From a checkpoint of a small mixture-of-experts model trained on Wikipedia.
Size: 15 layers, width 320, vocabulary 23181, 94M parameters.
Experts: 16 experts in each of 13 layers, 208 ReGLU neurons an expert, 2 picks a token, a softmax router.
Below are experts of layer 8 (counted from 0) of a mixture-of-experts language model. Rows are named gate (a neuron's input weights, with its number), up (a neuron's input weights, with its number) and show model dimensions 128-191. Each number is 128 + 24 x the weight over its row's rms, rounded and kept within 0 to 255.
Before each expert's rows: "mostly gets" lists some tokens that are sent to it at least half of the time; "comes after" lists some tokens at least twice as common just before its tokens as in all text. This comes from a sample of Wikipedia text that the model never trained on. Tokens count by the router's weight.

# expert 1
mostly gets: "=", " \"", " '", " =", " | \"", ", \""
comes after: "\n\n", "\n", " =", "=", " \"", "\""
gate0 [143 120 139 119 133 122 121 189  89 154 140 118 111  77 145 136  85  94 128 154 102 135  72 127 156 133 108 102 102 118 175 146 119 110 130 124 142 165 203 117 143 100 132 138 115 147 133 111 115 135  98 129 148 135 110  72 151 125 109 140 109 154 195 191]
up0 [110 107 152 104 134 172 123  80 131 131 110 133 141 127 100 105 133 123 113  93 128  62 140 148 133 160 128 114 127 145  89  40 121 146 136 115 134 148 130  99 151 103 133 152 139 149 101 138 147 148 135 114 111 160 135 201 103 126 129 147 147 111 108 108]
gate1 [123 179  90 128  86 145 161 158 142 119 143 177 145 100 139  99  82 125 158 117 153 160 181 131 127 127 118  87 108 115  77 144 136  95 161 139 118 147 133 127 143 159 132 123 128 108 133 101 137 131 177 145 155 111 164 162 124 103 114 138  90  95 107 109]
up1 [147 143 104 120  85 122 169 113 118 143 125 151 151  99 125 168 140 119 180  83 180 157 131  89 148 116 130 120 140 104 150 173 164 160 104 127 122 117 165 123 158 212 104 112  84 118 142 143 149 121 125 138 120 119 136 159 142 146 166 116  85 146  96 145]
gate2 [122 136 114 146 125 138 116  89 106 117 135 182 102 145 126 113 151 123 111 128 105 134  89 101 205 156  83 165 152 151 106 161 150 108 107 131 131  97 131 122 148 185 165 168 129 119 164 106 101 133 127 125 110 119 106 147 138 134 138 112  93 178 158  58]
up2 [115 109 159 134 126 127 123  59 139 117 133 122 121 107 117 161 170 103 108 121 127 122  54 119 129 150  76 137 123 135 111 138 121 154 122 113 137  98 137 143 137 141 151 141 134 102 169  99 151 123 126 143 108 108  88 141 151 154 133 121 152 156 106  84]
gate3 [181 126 150 141 105 110 112 140 148 139 124 138 122 159 119 143  93 137 162 153 128 159 145 146 156 166 149 142 117 114 106 135 106 116 140 133 150  84 139  93 149 106 161 159 127 151 130  94 156 101  92 201 121 145 111 137 102  95 144 109 119 155 113 110]
up3 [ 73 138 130 148 120 149 133 105 118 136 109 113 144 130  94 109 166 112 113 116 117 106 114 133 110 119  97 179 132 141 133 109 141 152 158  78 143 125  78 139  89 142  90 138 117 117 148  92 107 138 125  90 125 140 128 143 135 132 118 119 120 107 159 122]
gate4 [147 147 170 134 137 147 127 136 130  92 138 103 116  97 154 128 157 129 134 132 135 195 125 150 138 177 119 147 126 151 144 165 130 145 145 130 162  78 115 160 124 142 107 106 162 106 123 110 153 117 127 126 101 124 117 166 151 112 109 123 119 110 115 145]
up4 [124 103 137 104 141 110 114 103 117 148 128 131 125 128  61 160 130 116 110 138 128  98 138  92 148 180 170 109 151 129 155 155 122 192 150 152 104 119 124 121 105 181 171 132 171 138 129  91 128 122 100 127 127 116 139 145 119 157  91  86 106 107 122 157]
gate5 [123 139 133 141 146 132 127 109 103 146  91 112 128 135 141 125 157 174 103 105 132 137 152 173 111 162 132 124 124 113 134 130 128  87 113 114 120 112 140 160 136 130 143  45  84 136 146 121 114 105 119 139 179 132 143 110 139 109 127 106 127  94 142 122]
up5 [107 123 147  85 116 119 142 107 120  96 124 166 149 132 159 174 112 141 101 143 121 101 149 106 114 144  60 139 111 128 114 149 105 116 126  94 114 131 161 155 140 131 153  92 123 107 114 160 118 113 126  99 110 116 137 154 157 152 156 119 156 146 177 134]
gate6 [145  95 116 151 167 114 146 113  84  83 132 109 158 134 123 130 129 123 186 162 170 105 102 123 117  98 102 109 155 113 113 106 172 230 108 123 112  94 129 146 129 113 104 109 133 130 147 151 162  89 147  99  99  83 131 149 111 112 121 145 127 113 150 128]
up6 [130 120 136 129 109 123 146 122 134 134 124 132 154 105  99 151 114 119 114 101 131 144 167  80 162 109 138 139 181 132 132 138 103 110 112 123 148 100 162 106 117  99  95  99 168 136 122 121 100 109 144 115 120  74  96 168 130 112 117  96 143 141  80  87]
gate7 [135 126 178 141 130 124 115 154 126 149 144 115  98 145 148 123 143 131 117 144  84 125 137 150 158 151 115 117 143  95 110 174 120  70  98 166 141 126 144 146 124 141 128  98 173 142 122 152 139 139 115 115 119 131 120  91 122 115 120  82 131 120 169 135]
up7 [142 180 131 128 134 115 126 155 147 144 142 145 120 139 112 130 107 137 178 135 151 101 110 138 124 120 129 146 122 130  86 122 164 208 109 136 129 147 125 172 117 119 117 106 108 133 113 117 110 153 113 126 116 136 152 156 118  97 139 110 105 145 160  87]
gate8 [110 114 123 104 113 146 190 105 100 180 141 154 111 142 157 104 116 131 141 136 113 127 147 119 103  64 105 154 141 138 118 151 155 149 108 131 129 122 143 130 112 117 105 151 128 110 120 124 101 143 132 106 126 102 193 123  77 143 120 151 169 139 150 116]
up8 [116 112 137 122 112 149 167 156 111 187 134 159 109 168 158 130 135  87 115 163 140 114 141 115 122 104 107 175  77 167 106 164 116 154  83 152 121 109 138 124  82  96 141 138 135  91 129 120 100 124 187 199  74 132 151 131 150  95 140 176 145 161 161 147]
gate9 [141  83 131 100 117 145  89 159 110 156 114 123 156 107 120 148 138 158 164 120 110 138 108 157 100  96 105 150 125 141 172 111 108  89 131 110 112 160 142 177 150  89 109 185 113 120  63 120 151 147 140 134 120 161 154 133  89 126 134 138 137 145 142 133]
up9 [136 184  67 110 103 111 122 139  96 142 147 128 130 153 109 120 136 133 128 143  75 152 151 135 143 140 141  78 137 144  98 125 136 116 155 169 128 162 105  87 140  93 152 109 118 126  94 125  71  93 130 137 120 128  99 106 122  84 147 153 114 109 112 148]

# expert 6
mostly gets: "012", "017", "010", "019", "009", "015"
comes after: "1", "2", "–", ".", ", ", " "
gate0 [129  99 129 129 126 162  62  70 135  99 118 146 124 120 132 119 139 106 135  85 135 138 125 159 127 124 113 125 175 149 138 122 105 130  87 138 103 159 170 168 120 130 147  88 127 136 118 118 110 162 125 132 118 118 106 100 139 112 110 123 115 123 117 155]
up0 [121 177 154 109 165 164 108 103  86  90 123 106 162 112  94 140 120 124 107  75  62 142  92 182 112 141 133 160 127 116  93 111 143 116 109 147 115 185 161 116  93 154 120 138  99 157 152  85 128 179 131 135 177 134 165 103 152 106 116 145 114 108 134 121]
gate1 [ 90 176 164 132 146 136 127  90 147 115 139  87 110 120 145 136 107 137 124 137 183 110 148 117 154 129 111 106 124 140 143 169 110 129 166 107 154 111 155 151 136 153 124 126 194 159 154  92 112 152 100  94  95 106 125 165 117 124 137 160 111 126 133 127]
up1 [148 161 133 120 155 111  66 130 150  93 134 126 179 128 148 127 151 137 130 110 130 108 121 119 142 133 142 145 119 136 106 174 119 141 111 150 158 106 112 120 157 176 148 123 147  92 110 148 177 136 180 127 133 111 151 143 128 130 110 143 129 133 118 111]
gate2 [132 123 112 118 115 106  98 137 170 129 167 155 119  26 147 153  90 134 126  82 125 129 114 161 130 191 127 126 148 140 101 137 152 136 152 130 132 108 152 198  94 140 105 155 125  88 120 137 135 113 118  95 103 120 120 109 128 138 142 156 158 161 140 146]
up2 [123 122 167 121  81 140 126 116 119 145 101  78 136 146 167 120  98  56 143 132 121 133 181 121 111  80 126 136  72 137 143 139 116 116 102 142  97 103  81 105 120 100 121  96 132 160 133 163 134 121  75 126 151 108 117 136 133 125 143 140 117 119 137 118]
gate3 [ 94 108 159 122 151 123 122 130 151 113 122 119  97 109  98 151 125 145 123  92  94  87  94 137 131 137 110 106 156 107 177 164 103 158 171 107 131 166 157 115 129 105 135 123 139 142 125 163 129 143 116 120 146  97 151 148 141 165 106 122 140 112 124  95]
up3 [151 118 131 120 154 166 157 182 141 119 146  92 149 158 144 144 147 130 127  97 149 144 122 134 134 158 142 138 156 137 164 110 136 103 147 100 119 175 101 191 132 131 140 203  91 144 123 126 112 119 106 116 173 125 134 110 109 131 163 133 164 136 157  69]
gate4 [126 129 107 116 154 109 100 151 136 159 132 166 107 111 144  48 139 130 160 109 173 135 184 101 134 175 150 157  92 120  59 106 126 150 117 150 116 147 115 105 156 142 128 101 102 104 117 105  85 134 162 158 139 127 117 112 161 113 104 115 180 140  87 168]
up4 [138 118 117 128 105 131  94  90 126 151  94 130 143 133 109 127 102 126 174  93  77 151 143 109 122 106 162 111 139  90 174 149 153 119  82 114  95  86 135 148  82 114 149 111 142 196 158 152 156 130 138 134  82 163 120 128 170 126 128 110 155 113 114 114]
gate5 [ 91 145 189 165 114 167  98 140 149 169 162 154 136 141 124 123 131 112 102 120 136 117 146 139  99 118 107 129 116 126 126 199 104 163 128 130 104 136 165 112 121 131 163 131 119 123 118 155 133 135 141 119 151 117 123  90 139 163  94 108 140 123 130  80]
up5 [150 140  85 107 170 130 105 125 132 144  95 107 167  90 138 175 141 135 165 126 128 137 110 122 136 130 142 107 102 147 130  62 150  68 131 135 140 144  82 125 121 125 122 129 152 128 121 100  97 120 144 137  93 126 163 171 155  64 175 125 121 126  98 181]
gate6 [122 106 132 137 127 145 128 143 138 120 149 146 121 105 137 120 121 121 117 117 128 153  93 170 121 124 138 140 164 109 109  75 134 139 141 103 143 172  64 124 112 129 130 121 131  97 149 151 155 111 132 112 116 122 105 142 107 159 110 112 168 135 141 130]
up6 [152 136 143 164 112  87 147 132  95 123 138  97  58 148 127 139 149 136 116 113 130 160  85 148 123 141 130 112 115  80 106 104 145  90 126 141  96 130 108 121 115 146 113 172 136  93 179 125 114 136 130 116 150 143 136 157  66 145 137 130  99 117 122 138]
gate7 [136 108 142 178 149 112 124 156 141 163 135  96 161 161  78 123 104 116 134 115 146 168 115 117 140 143 154 156  91 119  96 133  87 117 170 134 137 124 130 131  67 153 154 126 151  89 137 110 124 137 117 133 150 124  97 156 106 137 160 139 136 166 149 132]
up7 [121 111 133 121 159 114 104 134 117 120 174 121 155 134 120 117 133 128  86 151 141 116  90 126 163 140  81 102 121 145 117  91 146 114 111  93  94  87 144 140 170 142 129 145 140 118 179 124 122 123 125 112 166 109 148 122 131 148 107 163 168 115  69 124]
gate8 [148 125  98 160 110 105 108 119 157 111 128 110 174 139 131 150 133 129  98  33 141 128 117 146 138 134 136 123 119 112  85  67 134 103 142 123 131 180 119 160 128 126 123 152 139 103 155 138 135 152  81 153 116 114 109 135 127 186  70 161 116 131 134 156]
up8 [143 106 135  87 129 144 153 124 183 147 117 133  96 129 112 105 120 189 152 141 160 116 158  69 135 124 138  96  87 125 158 118 145 145 169 174 123 132 196 118 106 150 135 106 108 113 110 123 117 168  87  94 139  73 123 120  81 105 123 172 159 178 110 114]
gate9 [154 137 113  96 103 115 140 112 128 102 156 116 104 148  95 104 133 108 141 118 126 163  97 119  94 134 112 167 128 106 117  98 108 160 134 153 181 137 173 128 126 118 153 149 185 156 141 148 150 145 121 142 114 125 129 113 106  93 131 119 119 162 105 125]
up9 [ 68 142 155 160 164 138 161 101 125 136 131 161 154 112 176 126 137  67 132 150 139 113 162 171 127 135 160  83 115 143 133 186 116 117 100 123  91 117 117  89 132 153 123 111 107 184 150 149 110 211 112 138 113 120 116 121 120 159 133 131 152 162 143 110]

# expert 7
mostly gets: " on ", " In ", "In ", " On ", " was ", "On "
comes after: " | ", " ", "| ", " (", ") | ", ", "
gate0 [ 97  98 127 160 117 153 136 135 148 100 131 103 135  99 178 112 133 158 125 116 125 170 128 105 116 139 122  86 159  87 176  83 121 141 139 120  94 103 146 166 112 126 104  58 179 126 130  95 191 148 135 116 139 124 179 154 141 124  96 119 174 105 151  99]
up0 [146 153 161 130  88 143 138 109 133 113 120  86 148 144 151 127 113 170 102 130 122 136 145 121 119 165  83 123 157 108 158 108 148 153 140 135  80 139 182 159 103 159 142  91 133 174 159 131 125  98  78 141 121 138 145 130 128 120 131 103 126 128 163  88]
gate1 [112 187 146 106 163 140 123 161 140 101 129 118 168 121 138 130  84 141 153 133 120 152 175 128 147 104 146 174 129  97  96  78 113 183 110 121 112 128 183 114 135 170  87  83 142 164 130 144 109 104 141 132 140 131 115 120 120 153 120 144 140  88 125 178]
up1 [155 161  87 112 166 107 118 133 105 135 138 101  93 102 117 145  98 112 135 101 129 125 186  96 132 115 153 120 126 123 121 127 157 146 105 126 116 129 196 100 109 157 120 127 179 113 161 138 132 124 106 152  91 118 114 108 135 133 112 129 151 128 153 189]
gate2 [152 112 109 132 158 123 160 156 130 108 132 100 106  99 118  86 140 200 125 143 153 144 134  89 144 143 101  97 142 127 115 124 138  91 160 108 121 118 105 134 111 107  93 122 153 124 170 160 123 120 119 118 118 108 133 119 127 105 118 149 155 109 125 137]
up2 [118 133 198 103  98 128 154 148 143 111 140 150 125 145 107 128 174 152 114 110 150 116 102  89 112 133 117  97 162 109 138 122 138  98 140 107 136 136 169 124 124 101 120  92 152 130 109 140 138  85 119  79 181 140 112 140 115 137 100 143 173 147 113 133]
gate3 [144 161 180 131 131 124 130  90 120 133 107 124 113 162  84 128 107 103 147 148 148 148 142 133 135 115 125 123 131 129 145  97 127  94 150 121  99 125 182 148 163 101  87 119 188 133 128 152  63 156 148  76 131 117 105 154  85 118 127 133 141 131 116 144]
up3 [ 91  89 119 105 139  91  82 147 164 152  99 121 124 130 100 113 154  97 114  95 149  95 150 152 132 121 138 145 168 121 114 134 145 129  95 125  54 122 121 117  79 140 196 142 120 103 117 130 129 124 128 136 132 143 111 140 156 106 135 138 163 108 128 139]
gate4 [142 140 105 121 179  96 160 115 104 178 159 127 101 165  86 116  94 117 153 173  79 114 146 127 114 127 142 117 153 117 102 174 145 144 133 131 124 160 131 157 124 159 140 129 101 127 122 180 134 126 113 126 101 103 109  95 117  87 146 124 174 114 116 137]
up4 [134 136 134 111 122 115 146 115 144 140 157 124 146 103 189 134  81 152 120 153 121  95 131 115 123 138 122 104 136 111 132 139 133 128 123 123 128  78  97 129 149 107 140 107  61 141 140 123 137 173 159 114 143 202 140  86 151  99 155  80 112 149 150  78]
gate5 [128 161 130 170  99 109 172 124 107 149 154 107 170 104 107 106 121 135 139 146 160 141 110 118 143 124 135 132 141  84 127 100 107 147  90 148 172 113 135 134 146 132 156 126 150 125 148 104 158 134 142 141 104 135 113 120 158 159 150 122 101 124  99 105]
up5 [148  81 142 142 134 156 109 122 155 151 135 118 102 133 140 146 124 100 141 108 131 101 128 145 120 135 106 149 133 140 153  94 123  97 156 132 108 123 105 121 134 108 102 139 124 138 101 138  78  81 100 123 118 130 158 150 131 128 119 127 117 153 156 144]
gate6 [ 77 106 140 119 123 135 128 158 152  95 156 108 120  80 193 135 130 169 155 119 167 100 125 138 122 133 118 136 153 115 151  85 130 118 109  95 183  76  80 134 155 124 166 138  91 132 124 144 132 120 148 147 118 121 134 190  92 144 104 128 130 148  93 146]
up6 [141 168 108 165 158 131  83  93 119 123 143 153 134 186  71 108 147 119 123 128  88 145 154 118 133 109 113 138  95 138 101 138  99 136 146 153  85 177 148 105 117 133  99 122 147 106 123 118 108 129 126 132 130 169 118  99 142 106 123 115 100 130 137 129]
gate7 [117 146 119 106 135 134 173 161 188 107 121 158 127  72 132 135 178 150 121  80 142 128 115 135 129 111 154 139 102 104 113  98 185 140 142 115 124 155 163 105 101 110 105 139 122 153 104 134 142 156 150 124 136 131 173  97 135 144 139 105 113 145 131 133]
up7 [153 147 171 143 126 102  96 136 136 115 146 103 152  91 103 130  61 169 124 121 165  99 126 143 144 127 154 113 112 167 136 108 109  88  89 140 123 102  96 143 103 161 121 147 129 117 144  85 169 138 133 108  97 127 115 136 118 143 156 129  96 111 114 127]
gate8 [137 148 135 131 172 143 114 122 144 131 147 133 149 128 111 129 141 149 157  95 181 143 137 122 112 165 148 130 105 120 151 125 136 132 111 109  66 100 151 117 154 170 118 159  96 134 148 134 126 128 133 117 129 123 145 108  95 119 104  89 120 151 143 140]
up8 [123 118 146 105 122 119 129 152 118 117 148 148 109 136  89 104 159  99  90  85 127 118 113  97 114 153  78 129 105 125 115 122 119 130 112 145 152  97 158 136 136 138 123 130 130 129 144 142 135  77  93 127 167 129 125 141 123  91 187 139  77 116 123 109]
gate9 [ 90 124 151 163 107  88 108 136 142 119  89 110 101 152 107 150 102 119 104  91 146 129 157 130 134 126 108 171  83 143  84 142 106 161  63 108 126 124 148  81 118 101 122 125 136 127 158 147 128 167 149 151 101 139 112 108  95 118  84 108 118 119 126 114]
up9 [ 98 137 135 201  96  88  99 131 114 129 108 117 105 120 105 136 150 134 105 120 130 109 107 142 135 112 129 114 118 134 108 108 160 119 120 126 130 156 149 141 110  87 138 124  82 121 218 154 147 124 144 140 122 119 141 141 136 138 102 104 115 132 131 118]

# expert 11
mostly gets: "% |", " | — |", " | .", " | +", "L |", " | — | —"
comes after: " | ", " |", "0", ".", "; ", "3"
gate0 [132  99  92 142 141 106 153 140 169 122 100 152 116  96 111 121 161 128 156 141 163 134 140 120 164 105 120 113  88 100 132 171 151  95 124 108 112 113 118 160 156 131 118  97 164 113 151 114 148 166 116 131 125 141 121  92 135 131 121 106 100 125  92 118]
up0 [127 120  77 122 149 121 158 123 148 125 125 168 121 103 114 111 153 119 144 125 161 155 144  89 178 126 100 146  77  96 150 131 129 114 123 108 117  99 106 137 138 111 131 111 145  92 169 113 138 170  98 136 127 141 105 102 139 103 147  99 121 114 129 130]
gate1 [ 93 138 125 139 123 124 140 137 140 120 152 129 123 160 148 134 110 140 102 100 147 148 139 140 125 154 115 137 149 147  89  65 133  86 107 139 107 145 135 138 122 163 144 133  13  86 133 118 152 136 129 140 146 155 131  77 122 120  91  94 134 158 132 152]
up1 [109 115 183 157 137  95 146 127 147  76  86 140 161 129 117 105 137 123 114 141  79 105 112 121 109 117 159 119 130 129  79 140 101 115 161 117 108  93 143 130 112 123 122 134 127 119  96 163 123 141 102 169 119 130 116 145 144 169 200 103 125 142 145 143]
gate2 [129 152  95 136 134  93 128 131 148 143 109 103  92 113 145 125 140 127 138 125  96 114  97 130 133 182 108 124 145 134 160 135 149 123 185 112 138  76 202 133 127  68 113 142 141 126 141 128 193 147 117 146 156 129 106 118  87 101 147 133 126 150 173 124]
up2 [150 136 127 153 122 132 119 146 122 129 103 124 128 141 141 147 144 124 126 137  88 157 144 182 168 156 119 103 145 163 110 119 101 124 133 139  84 162 164 107  93 165 109  83 129 175 124 117 107 125  87  94 133 119 161 118  83 124  94 133 129  87 131  85]
gate3 [134 126 116 120 165 123 120 151 100 132 109 121 133 166 141 104 131 131 149  83 135 143 116  93 142 127 133 145 117 127 126 115 122 109 109  87 122 129 124 117 150 113 150 150 109 127 107 112 137 126 155 153 101 147 119 105 119 113 152 152 125 109 152 124]
up3 [142 102 132  95 167 107 145 155 151 117 149 104 148  94 148 126 129 122 127 110  93 156 100 117 144 140 150 140 119 111 128 147 105 109  83 130 128 155 111 177 181 131 115 160 153 173 139 129  81 136 116 121 105 127 124 134 130 116 165 158 121 176 138 144]
gate4 [145 101 135  92 134 118 143 144 113 138 142 105 141 134 141 102  94 132 130  85 130 153 105 117 142 120 109 123 146 138 111 170 109 133 119 124 131 117 137 116 107 151  97 132 149 106 136 138 134 107 113  86 175 102 112 100 124  78 163 142 114 119 152 105]
up4 [ 91 142 125 146 146 116 157 105 165 135 158 130 149 182  97 123 160 129 117 150 154 147 176  88 114 173 156 132 152 147 136 107 108  95  97 139 151 150 122 119 136 161 109 162 164 148 131 150 105 142 195 150  95 145 140 127 125 154 124 132 118 126 141 143]
gate5 [135 111 158 113 117 157 194 127 129 142 185 104 157 126 127 150 114 168 152  97 120  69  97 122 105 110 132 134  96 138  81 159  60 128 101 129 119 145 123 124 126 120 121 110 109 137 166 115 130 122 152 141 136 157 146 112 148  98 104 156 158 126 133  79]
up5 [159 129 138 150 143 114 166  98 174 141 117 108 153 156 134  78 117 136 155 121 139  70 142 157  77 148  79 138 125 116  93 127 147 105 152 133 120 149 173 135 109 145 135 114 154 119 106 134 156  74 154 112 149 116 142 156 140 174 121 170 154  96 124 111]
gate6 [ 78 140 191 142 129 143 135 132 101 154  90 166 109 110 123 114 108 105 112 136 110 134 126 138 156 148 101 160 133 143 153 167 146 117 140  94 133 119 110 124 105  77 146 152 115  88 131 105  96  83  97 173 124 141 121 143 161 100 146 135 128 106 155 149]
up6 [120 120 119  79  95 124 132 148 108 113 163  77 109  98  86 115 154 120 122 135 131 139 115 205 109 130 150 122 126 145 109 125 140 181 131  81 117 140 130 116 169 106 126 132 114 119 145 158  97 107 127 142  98 135 144  68 148 145 163 104 144 165 109 130]
gate7 [123 126 133 127 169 142 138 112 148 113 114 104 173 135 116 100 152 126 184 146 130 143 138 135 114 149 147 138 115 124 128 147 126 127 123 142 121 162 128 149 118  70 126  88 136 127 156 109 199 150  87 120 137 136 121 140 116  56 118  80  90 151 143 108]
up7 [ 83 125 137  93 105 111 134 101 138 122 105 133 109  94 172 111 127 144 106 114 150 118  99 133 143 153 122 137 125 118 101 123 117 146 121 119  93 111 124 118 121 117 116 164 124  83 122 140 118  85 148 144 171 113 108 119  81 157 117 126  93 182  97 127]
gate8 [134 130 127 134 116 113 135 116 100 122 174 147 109 149 140 153  86 127  86  95 128 147 104 142 133 112 109 121 131 113 109  99 147 170 129 116 142 139 165 186 123 135 120 162 123 134 137  99 136 129 134 117 101 120 182 125 144 138  95 126 145 107 142 105]
up8 [143 126 166  84 137 139 126 140  78 121 108 135 102  98 138  89 137 121 128 132 127 121 135 125 126 114 144 140 149 194 140 138 118 122 158 160 134 122  98 145 134 131 131  97 141 111  85 148 137 117 110 124 170 139 121 137 132 133 165 116 104 153 127 180]
gate9 [130 147 138 127 126  98 180 113  91 161 120 118 110 154 127 149 107 167 140 112 172 172  79 136 137 149 167 126 160 150  81 117 108 146 109 156 100 138 181 142 115 142 156 137 143 116 138 122 175 154 102  81 138  99 130 126 113 135 122 176 161 119 153 122]
up9 [152 121 152  92 139 116  65 125 133 138 162 114 139  97 105 145 122  82 127 146  71 110 147 105 121  84 127 124 114 108 146 125 169 116 159  99 167 101 128 164 135 121 139 151  84 119 104 142 100 125 154 122 164 100 131 149 138 124 103  96 148 127 112 123]

# expert 13
mostly gets: "′", "°N ", "″N ", "°", "==See also==", "- Coordinates: "
comes after: "\n", ")", "′", "°", ": ", "-"
gate0 [148 141 122 151 151 136 123 137 113 105 143 135  61  96  91 178 122  68 150 109 135 169 112 140 139 103 128 126 137 153 179 107 165  99 137 128 120 145 131 120 124 135 139 160 112 125 131 144 138 115 131 147 127 138  98 159 148 149 114 123 137 156 131 111]
up0 [151 135 113 143 128 124 100  89 123 137 164  94 161 144 149 110 126 167 145 130 140  80 135 106 141 102 134 140 109 136 156 168 106 104 165  99 130 181  99 176 106  50 118 103 140 142 172  83 128 188 135 120 126 124 153 157 112 122 144 116 137 109 133 120]
gate1 [108 117 128 136 147 140 147 101 156  87 140 177 127 115 120 121 129 104 152 153 129 130 159 175 136 156 121 160 107 148 119 131 133 140 155 125 143 146  99 119 149 118 122 145 107 126 118 145 112 131 107 117 107 121  68 105 140 157 176  95 106 165 139 156]
up1 [104  78 143 138 131  94 111 105 111  97 128 175 139  99  99 120  92 120 131 148 140 129 147 156 174 168 124 145 137 123 132 127 146 162 118 149 100 154 100 112 160 115 123 143 106 144 123 144 124  95  96 131 111 103  77 119 130 157 157 102 139 177 148 140]
gate2 [166 122 102 165 133 104 146 180 136 125 107 165 153  97 141 115 137 156 105  90 128 107  99 128 142 140 114 126 102 125  96 150 143 115 101 118 100 100 120 119 169 122 172  84  76 118 115 112 128 109 137 127 128 119 121 107 144 152 141 157 129 127 101 173]
up2 [145 141 131  48 162 122 132 100 109 126 127 110  93 166 128  89 107 108 104 121 119 142 119 163  95 140 162  96  97 148 127 114 111 178 114 106 128 111 119 125 160 159 126 168 134 138 143 120 127  93 119 107 148 132 126  90 105 118 128 139 113 143 160 143]
gate3 [107 173 140 109  93  94 153 134 117 127 155 161 145 119 100 134 164 145 128 118 114 128 163 140 136 141  95 143 125 139 150 135 157  73 137  98 134 151 127 149 153 131 176 113 117 138 140 107 134 110 166 147 115 101 125 131  84 107 164 136 113 107 140 143]
up3 [122 117 118 122 158 161 100 128 148 118 151 123 106 183 124 105 118  98 119 131 155 106  94 105 143 116 130 139  94 142 137 101 144 170 168 105 141 110 113 136 165 140 110 108 135 139 102 171 134 159 121 109 154  94  82 145 143 139  92 157 123 164 102 145]
gate4 [113 111 170 115 133 104 123 139 161 114  82 106 135 167 120 176 165 118 120 144 140 148  76 158 112 127 136 115  97  84 141 100 125 132 146 128 151 124  95 114 103 142 147 128 163 121 121 134 124 141 132 162 100  95 144  93 161 116 135 145 121 143 128  93]
up4 [119 108 114 143 109 102 134 130 140 114 162 144 128 140 193 121 104 135 164 124 139 138 165 111 181 120 153 127  96 130 125 183 127 128 122 169 123 138 162 144 110 149 128 117 105  96 118  98  92 104  96 104  99 152 109 125 146 140 144 120  89  98 192 149]
gate5 [190 139 159 119 137 153 134 120 122 102 131 150  85 147  67 129 127  98  84 126 136 134 120  96 124 132 150 138 169 179 151 114 116 109 144  75 116 130 131 134 129 100 196 134 118 133 124 113 131 132 102 113 138 144 108 123 134 164 132 116 142 119 110 113]
up5 [133 148  82 148 151 175 146 144 131 106 124  98  81 124 153 146  73 131  70  96 118  88 132 124 137 127 109 113 100 109 167 146 116 158 103 137 144 157 143 117 165 120 155 115 149 142  95 123 113 147  97 163 124 139 140 102 131 123 111 140 165 142 114  86]
gate6 [134  80 113 147 139 110 111 139 132 114 144 106 128 137 113 144 130 144 177 143 127 127 131 126  69 102 139  90 106 136 162  99 111 136 118 117 102 135 107 119 115 138 147 144 157 105 134 142 177 127  88 102 121 137 120 123 121 144  84 110 146 115 133 154]
up6 [149 163 106 124 139 129 123 154 142  92 132 144  88 124 146  73  95 114 157 127 117 124 113 111 124 118 113 134 146 117  99 107 147 130 105 111  85 149 112 145 148 147 141 109 130 122 123 184 130  96 186 148 131 136 118 160 102  61 126  48 143 143 114 121]
gate7 [198 112 134  69 158 119 138 164 105 109 183 155 157 115 148 146 104 113 102 113 138 139 109 132 107 119 145 117 111 127 126 139 156 159 130 142  94 168 158 173 158 128 148 124 131 135 131  94 167 185 105 162 148 131 130 153 161 139 130 151 131  98  85 137]
up7 [ 89 104 149 127 104 135 156 142 113  99 114 111 107  95 146 132 114 110 127 141 130 102 114  86 156 138 128 130  66 104 148 102 133 153 128 140 141 130  95 145  71 143 119 144 136 110 154 155  72 111 149 142 139 115 114  75 118  83 148 158 131  90 129 106]
gate8 [105 133 155 141 128 123 120 166 110 105 101 163 141 166  84 110 110  86 133  92 139 117 134 169 122 127 155 188  60 133 109 146  96 166 146 116 124 139 109 135 132 124 127 119 126 120 104 130 112 160 126 112 128 150 112 103 129 136 174 111 137  77 155 132]
up8 [129 138 129 179 167 131 134 126 164 137 109  61 113  96 123 149 145 144 156 137 107 106 135 117  96 125 144 105 172 158 120 143 146 127 113 118  89 109 152 118 123 130 143 154 123 102 121 125 102 154 164 141  94 120 126 130 120 104 114 104  89 151 130 112]
gate9 [175 168 139 131 138 123 124  80 111 108 130 116 111 133 118  92  98 116 124 165 120 126  90 136 104 131 130 127 103 166 128 114 163 123 127 133 154 144 132 129 199 140 144 118 102 126 166 150 194 121 103 102 117 147  96 132 138 117 137 113 141 157 135 147]
up9 [102 128 190 140 165 152 138 132 174 101 112 127 109 142 180 133 105 122 162 140 112 161 137 141 144 123 126  99 168 112 128 118  96 139 142 107 130 147 146 156 120 137  74 112 107 121 158 160 138 109 176  94 140  71 123 107 140 117 127 102 121 117 144  93]